config = dict(
    n_layer=8,
    d_model=192,
    n_experts=128,
    experts_per_token=8,
    d_expert=32,
    d_shared_expert=64,
    activation='tanh_gelu',
    moe_layers=[1, 2, 3, 4, 5, 6, 7],
    router_score='softmax',
    normalize_top_k=False,
    routed_scale=4.0,
    balance_loss=0.00525,
    balance_bias=False,
    router_noise=0.1,
    router_cosine_scale=10.0,
    shared_expert_gate=True,
    init_std_router=0.00938,
    lr_router=0.00186,
    vocab_size=8192,
    norm='rmsnorm',
    norm_eps=1e-05,
    tie_embeddings=True,
    optimizer='muon_variant',
    lr=0.0124,
    beta1=0.95,
    batch_tokens=65536,
    seq_len=1024,
    train_tokens=565900000,
    steps=8635,
    dataset='wikipedia_en',
)
Below are experts of layer 5 (counted from 0) of a mixture-of-experts language model. Rows are named router (the router's row for the expert), down (a neuron's output weights, with its number) and show model dimensions 0-63. Each number is 200 + 30 x the weight over its row's rms, rounded and kept within 0 to 999.
Before each expert's rows: a language model's description of what the expert responds to. This comes from a sample of Wikipedia text that the model never trained on.

# expert 29
Initial pieces of South Asian and other non-English personal or place names (Bol-ke, Mad-an, Kal-adhar), including accented characters like ā.
router,205,207,259,184,176,234,183,197,212,244,252,209,202,204,151,207,233,206,213,205,196,212,215,173,203,192,191,242,117,193,184,207,178,247,197,234,165,178,166,236,171,232,166,232,203,173,134,224,225,202,161,226,182,205,205,202,262,227,163,195,200,219,216,190
down0,186,202,179,261,162,188,202,232,167,245,187,161,190,152,189,192,195,188,222,229,218,160,165,218,230,182,225,156,206,125,143,193,232,211,176,148,196,231,225,169,159,222,142,246,197,164,231,220,174,194,276,159,193,228,152,194,281,173,172,221,189,192,173,230
down1,233,248,140,168,198,210,190,246,143,186,211,207,235,182,195,186,213,209,168,218,164,181,181,180,185,179,174,211,231,186,185,214,216,172,209,156,202,241,184,222,214,217,226,179,213,222,124,144,177,178,221,195,252,217,177,194,147,197,177,210,232,162,206,210

# expert 60
Sentence-final periods and decimal points in coordinates or abbreviations, such as U.S., No., 33.12972°N.
router,183,185,155,217,200,179,174,218,163,200,155,174,217,189,181,169,193,207,208,181,179,156,216,184,212,177,180,214,227,220,259,206,138,218,263,218,213,181,205,172,181,208,219,238,185,186,199,188,212,197,228,232,233,188,236,245,236,174,250,238,222,201,163,140
down0,186,188,184,222,215,221,108,152,244,229,206,233,188,208,174,161,192,259,200,190,172,206,140,238,164,194,195,163,152,203,182,201,225,211,225,271,234,235,232,191,165,219,132,207,161,198,242,207,197,185,186,173,153,156,196,204,166,188,141,231,187,267,192,202
down1,220,151,244,267,204,171,169,219,253,218,185,236,206,217,162,186,154,153,194,185,238,226,200,212,172,147,182,218,214,183,190,212,202,217,232,184,190,203,206,195,152,172,219,191,170,180,234,157,178,163,203,146,181,161,248,226,169,227,169,227,208,215,202,220

# expert 5
Final two digits of years after 19/20 in dates (19'97', 20'15'), plus semicolons, commas and table pipes ending date or number fields.
router,192,204,224,154,214,189,141,139,169,194,186,167,208,209,212,163,223,170,152,229,221,176,260,208,206,150,172,166,209,213,170,170,235,261,206,247,222,172,216,206,205,165,193,193,172,187,215,246,183,230,197,167,242,147,191,199,211,199,202,207,173,218,216,194
down0,216,210,143,197,195,218,180,204,181,199,195,186,152,184,191,210,141,211,212,238,208,215,212,203,220,174,148,185,163,267,204,186,198,247,151,177,190,202,174,260,256,217,197,182,149,200,224,239,180,168,188,253,114,185,243,263,198,145,218,177,180,234,199,142
down1,202,248,205,224,197,165,173,221,231,183,223,183,224,175,251,214,249,196,227,234,196,225,217,204,172,202,215,190,220,170,222,223,232,215,210,204,258,188,245,188,255,210,199,253,198,200,171,228,207,229,200,180,192,167,190,179,207,177,204,259,171,168,214,187

# expert 39
Spaces, parentheses, dollar signs and LaTeX braces just before a number or formula, typically before years as in "In 1610" or "(1839".
router,215,225,231,181,177,253,181,231,179,202,216,229,175,207,190,219,236,221,189,165,167,208,228,161,215,186,172,204,162,207,245,180,233,197,168,184,197,247,237,176,203,216,218,226,248,188,163,170,173,221,193,222,203,134,207,252,214,187,209,215,256,185,233,177
down0,190,213,215,190,172,171,201,238,150,247,249,181,224,148,166,170,227,120,201,202,259,214,176,212,184,202,165,291,157,203,226,225,180,233,190,207,219,179,186,174,159,218,199,192,254,183,202,224,166,214,252,188,202,214,188,178,175,234,179,238,197,264,190,182
down1,225,198,149,197,171,215,177,137,207,182,215,226,212,226,223,188,201,161,191,179,244,172,151,222,124,200,192,168,197,148,221,167,232,177,216,187,188,239,152,186,225,215,178,180,215,229,167,173,199,185,162,237,233,178,201,223,212,225,230,215,244,214,218,198

# expert 44
Cell-closing pipes followed by a line break at the end of table rows, plus byte pieces of Japanese, Thai and other non-Latin scripts.
router,174,156,170,211,174,175,200,154,193,242,274,243,197,216,185,175,214,102,210,177,177,222,165,200,181,158,138,184,179,235,240,211,172,212,165,212,190,167,195,222,191,208,238,222,233,193,214,167,168,181,186,162,177,135,192,236,185,200,221,202,202,184,221,231
down0,187,209,182,159,205,143,210,252,247,203,223,179,162,185,180,201,235,134,203,220,213,236,193,196,267,210,100,205,209,152,196,163,214,183,216,231,208,130,229,179,201,140,263,203,188,216,200,198,182,237,220,237,168,159,213,214,164,192,201,159,231,200,239,163
down1,243,203,191,201,177,183,192,187,247,147,192,233,243,182,226,206,228,186,244,187,182,226,175,193,215,236,189,218,216,173,251,219,154,151,177,183,251,238,193,232,191,196,220,169,202,198,170,234,261,214,207,159,181,221,171,218,216,193,208,236,147,228,188,237

# expert 56
Colons after infobox field names and pipe separators between table cells, e.g. First race:, Season:, UTC+02:00.
router,128,171,203,135,183,144,144,165,170,166,210,109,220,238,162,169,169,216,236,197,151,235,192,188,216,190,239,191,217,184,217,170,202,238,273,228,190,195,198,176,182,186,170,201,224,126,238,212,207,234,182,181,243,172,171,240,194,207,195,249,176,214,224,176
down0,204,195,189,278,236,225,200,157,211,183,251,187,204,232,213,171,192,241,209,240,208,212,178,221,200,264,243,236,216,232,196,187,201,203,214,200,256,196,189,242,225,250,139,133,180,254,245,211,255,221,192,114,211,243,184,185,273,140,177,206,238,156,168,194
down1,235,149,204,209,174,239,182,197,195,181,182,188,193,189,217,231,243,209,162,214,178,236,173,184,199,188,240,147,206,195,174,237,197,229,211,168,185,194,174,220,176,208,157,197,213,209,181,181,228,234,236,212,221,196,178,203,209,202,211,245,215,227,190,177

# expert 31
Commas and joiners in lists of people and places, especially after ages or city names, such as "Jackson, 91," and "Biloxi, Mississippi".
router,230,201,239,229,210,177,179,196,159,224,205,202,199,224,206,215,186,195,137,210,235,208,173,210,168,151,228,164,255,201,204,257,196,180,206,210,228,187,201,186,203,180,248,170,212,166,237,191,224,232,218,205,231,165,205,235,190,173,183,215,198,279,222,222
down0,208,240,185,158,205,217,198,208,248,216,234,166,213,227,189,156,211,222,200,185,221,177,225,214,151,228,199,185,164,225,176,207,218,159,198,190,181,163,174,202,194,195,220,201,236,211,207,225,223,265,196,191,162,198,230,180,196,174,184,223,220,186,191,278
down1,173,231,269,210,184,150,182,162,194,222,167,192,210,184,158,184,196,220,234,217,196,214,223,191,219,199,183,170,209,161,203,141,184,223,172,237,195,130,218,224,179,194,213,243,191,160,183,202,188,171,189,265,191,222,232,161,172,175,249,167,253,184,233,191

# expert 30
Copulas and auxiliaries right after a sentence subject, such as was, is, been, became, plus the article an.
router,223,152,221,208,158,177,222,211,255,183,254,263,262,214,207,167,214,221,198,171,193,247,190,141,213,221,213,246,218,225,250,200,168,228,212,162,191,191,171,214,196,182,165,192,177,177,148,163,123,213,191,127,230,217,189,207,182,155,188,207,218,254,188,236
down0,160,202,226,200,195,150,232,175,192,258,211,201,213,206,199,224,218,171,207,224,205,228,253,156,146,173,159,197,229,248,176,206,257,222,209,235,268,244,244,212,159,222,191,291,222,145,187,186,195,198,201,216,171,232,153,171,193,184,195,181,217,225,162,239
down1,216,174,171,234,210,186,181,204,199,201,244,209,198,205,241,195,198,231,221,182,179,218,119,217,208,231,200,230,218,241,168,257,143,152,183,193,237,135,146,214,189,206,208,236,143,216,190,192,211,198,248,180,190,187,176,194,233,178,210,165,187,176,232,203

# expert 22
The word as after served, works or assumed office, plus was, is, became, been, being, and name starts like New, San.
router,250,225,243,209,208,169,225,215,247,209,214,266,172,198,220,214,235,180,223,225,177,210,175,154,190,236,243,239,221,206,223,225,155,211,185,173,206,242,233,198,170,127,197,161,195,202,137,250,210,142,178,210,243,149,212,177,220,230,215,231,199,218,197,214
down0,190,196,181,253,177,224,224,185,198,164,188,216,236,189,219,173,161,149,204,191,151,214,187,224,190,213,165,208,243,205,190,224,211,140,208,216,243,247,208,204,181,232,224,277,204,193,187,243,133,185,208,183,201,180,239,168,191,188,237,182,227,214,178,183
down1,205,226,214,192,176,124,201,215,175,232,218,223,232,197,221,129,178,174,165,175,179,269,158,264,246,172,235,167,216,171,229,203,189,168,236,232,240,205,227,219,201,125,183,178,251,196,196,230,187,190,192,165,204,159,247,171,231,173,158,190,268,240,179,206

# expert 18
Commas and linkers joining clauses or list items in running prose, such as and, which, while, but, who.
router,259,185,250,136,179,173,203,164,219,220,187,127,213,193,170,198,206,213,211,203,214,212,170,135,154,192,215,200,246,190,212,230,217,191,199,165,168,204,211,243,203,171,203,225,182,244,185,182,213,223,162,221,250,173,195,218,188,230,238,195,199,218,214,212
down0,240,209,196,212,178,238,243,227,199,199,212,240,212,191,199,191,194,233,250,222,189,166,183,178,207,181,174,175,195,190,193,217,182,165,186,163,220,212,179,240,256,248,200,241,178,212,187,189,217,186,243,207,231,235,232,180,199,178,234,212,213,216,194,211
down1,268,264,175,196,176,161,250,195,157,172,177,195,209,244,163,178,203,168,221,235,228,123,149,195,212,151,175,179,254,248,143,195,171,208,173,204,171,176,163,197,149,188,189,196,229,167,190,221,204,196,213,183,164,221,214,183,156,250,213,190,196,177,151,176

# expert 45
Short letter pieces inside rare names and words, often Indian or unusual surnames, such as n in Alaknanda, th in Bimonthly, ish in Bishopsgate.
router,225,217,246,155,226,226,214,159,191,215,182,252,152,201,235,179,167,218,176,229,204,209,208,222,189,179,222,267,203,195,160,274,196,196,231,218,193,175,176,208,242,270,208,223,183,203,197,191,225,185,158,226,214,214,179,237,215,191,199,179,191,223,218,163
down0,186,225,240,191,119,256,222,209,206,225,179,246,269,224,230,200,165,146,199,180,185,169,164,209,187,192,236,198,184,183,223,154,223,136,127,141,222,160,180,243,200,114,191,172,194,174,222,174,214,156,171,203,135,210,204,198,178,181,191,205,195,211,264,239
down1,248,169,218,196,231,169,215,130,195,145,232,255,189,144,227,169,211,203,156,146,219,156,207,211,173,186,176,131,172,183,206,240,237,185,249,202,167,205,196,207,182,185,157,256,160,185,226,224,169,169,183,175,207,178,227,236,188,223,234,234,218,183,172,171

# expert 62
Common English first names and surname pieces in lists of people, e.g. John, William, Jones, -ley, -ton, -son.
router,226,224,133,198,223,158,230,180,204,151,244,238,182,181,169,180,236,219,227,223,170,118,180,236,236,202,193,235,177,204,161,168,203,155,188,191,165,178,192,226,190,226,161,237,173,231,239,253,212,180,205,241,215,197,199,173,215,226,199,184,196,183,181,168
down0,228,157,198,190,135,244,213,227,260,221,154,199,212,161,195,189,228,187,183,212,231,235,205,220,220,199,220,220,130,169,187,221,231,211,224,202,150,216,180,220,144,243,207,201,134,207,186,236,192,207,183,172,209,206,229,176,175,207,203,206,226,160,249,172
down1,177,192,175,168,135,190,157,239,186,230,166,222,194,178,180,197,158,228,172,218,241,276,199,158,224,199,225,155,199,169,195,133,168,198,183,182,205,234,149,238,169,187,207,150,189,171,214,204,219,190,217,203,202,222,205,147,167,101,186,131,204,185,182,169

# expert 6
Spaces, dashes, signs and numbers opening cells in pipe-delimited tables, such as election results and sports stats, e.g. −, —, $, 0.
router,176,179,252,215,173,206,152,234,253,185,222,220,165,215,152,175,256,241,211,230,220,177,201,225,241,206,241,161,187,209,172,154,178,196,165,120,166,222,235,207,219,241,215,205,226,205,211,228,209,204,153,220,239,166,194,220,167,175,178,226,191,190,236,185
down0,179,261,198,246,209,220,164,249,215,177,161,198,116,171,220,201,258,168,211,210,255,169,235,218,249,204,150,252,182,191,179,219,204,220,203,204,203,149,234,184,165,201,209,198,212,220,155,183,188,254,249,192,183,219,222,192,231,184,235,129,218,233,214,160
down1,223,182,191,211,218,230,199,215,200,196,209,221,199,251,139,223,181,285,191,212,187,250,175,208,232,229,207,182,196,167,207,218,171,223,209,211,232,241,205,174,233,218,214,228,175,202,207,238,174,159,170,226,187,210,181,217,241,184,200,190,166,153,219,194

# expert 13
Short opening pieces of personal names and name particles, often Arabic or Romance, such as Al, El, Le, De, O, h.
router,204,173,225,194,212,230,198,214,152,202,207,176,171,188,180,182,135,231,168,171,136,189,218,192,162,199,230,238,205,180,232,222,198,217,202,255,198,142,214,209,159,262,202,180,202,157,179,188,226,158,217,222,233,165,156,222,204,186,131,191,185,266,276,183
down0,167,156,217,175,189,242,258,199,236,205,220,201,228,236,177,256,202,236,211,194,208,220,168,227,151,180,223,173,227,199,196,176,238,175,204,183,183,210,173,179,198,225,176,222,179,165,192,177,260,209,238,189,237,213,224,225,237,178,234,205,242,219,213,156
down1,193,225,194,209,159,203,181,211,147,247,184,179,200,198,123,197,169,176,183,214,161,229,211,149,181,187,193,209,194,189,232,212,217,177,202,245,197,180,163,211,213,240,181,255,191,212,196,228,192,227,180,158,159,154,236,190,253,160,204,176,215,248,194,154

# expert 37
Middle word pieces with vowels, often Romance-looking, inside longer words and names, such as el, os, io, ar, illa.
router,198,181,151,186,233,255,230,192,196,207,212,193,221,194,190,239,170,132,241,180,155,143,259,159,179,190,174,213,204,180,175,273,198,173,195,229,212,150,217,152,150,201,190,179,188,197,189,188,277,200,170,266,183,196,204,166,168,184,190,150,157,233,217,190
down0,134,179,201,197,262,170,164,245,220,179,225,161,218,176,140,165,209,225,210,176,194,188,188,173,180,144,202,215,190,201,138,229,233,193,132,203,209,275,184,224,261,120,195,210,204,144,174,227,213,162,211,186,208,196,204,230,175,197,235,192,212,222,172,200
down1,230,217,255,213,198,226,168,187,228,199,234,222,199,236,153,225,139,258,190,209,205,191,191,189,196,137,225,206,217,197,201,195,204,212,194,149,117,232,252,228,170,135,226,159,199,203,177,227,143,141,206,208,245,184,223,214,176,199,188,212,192,224,211,168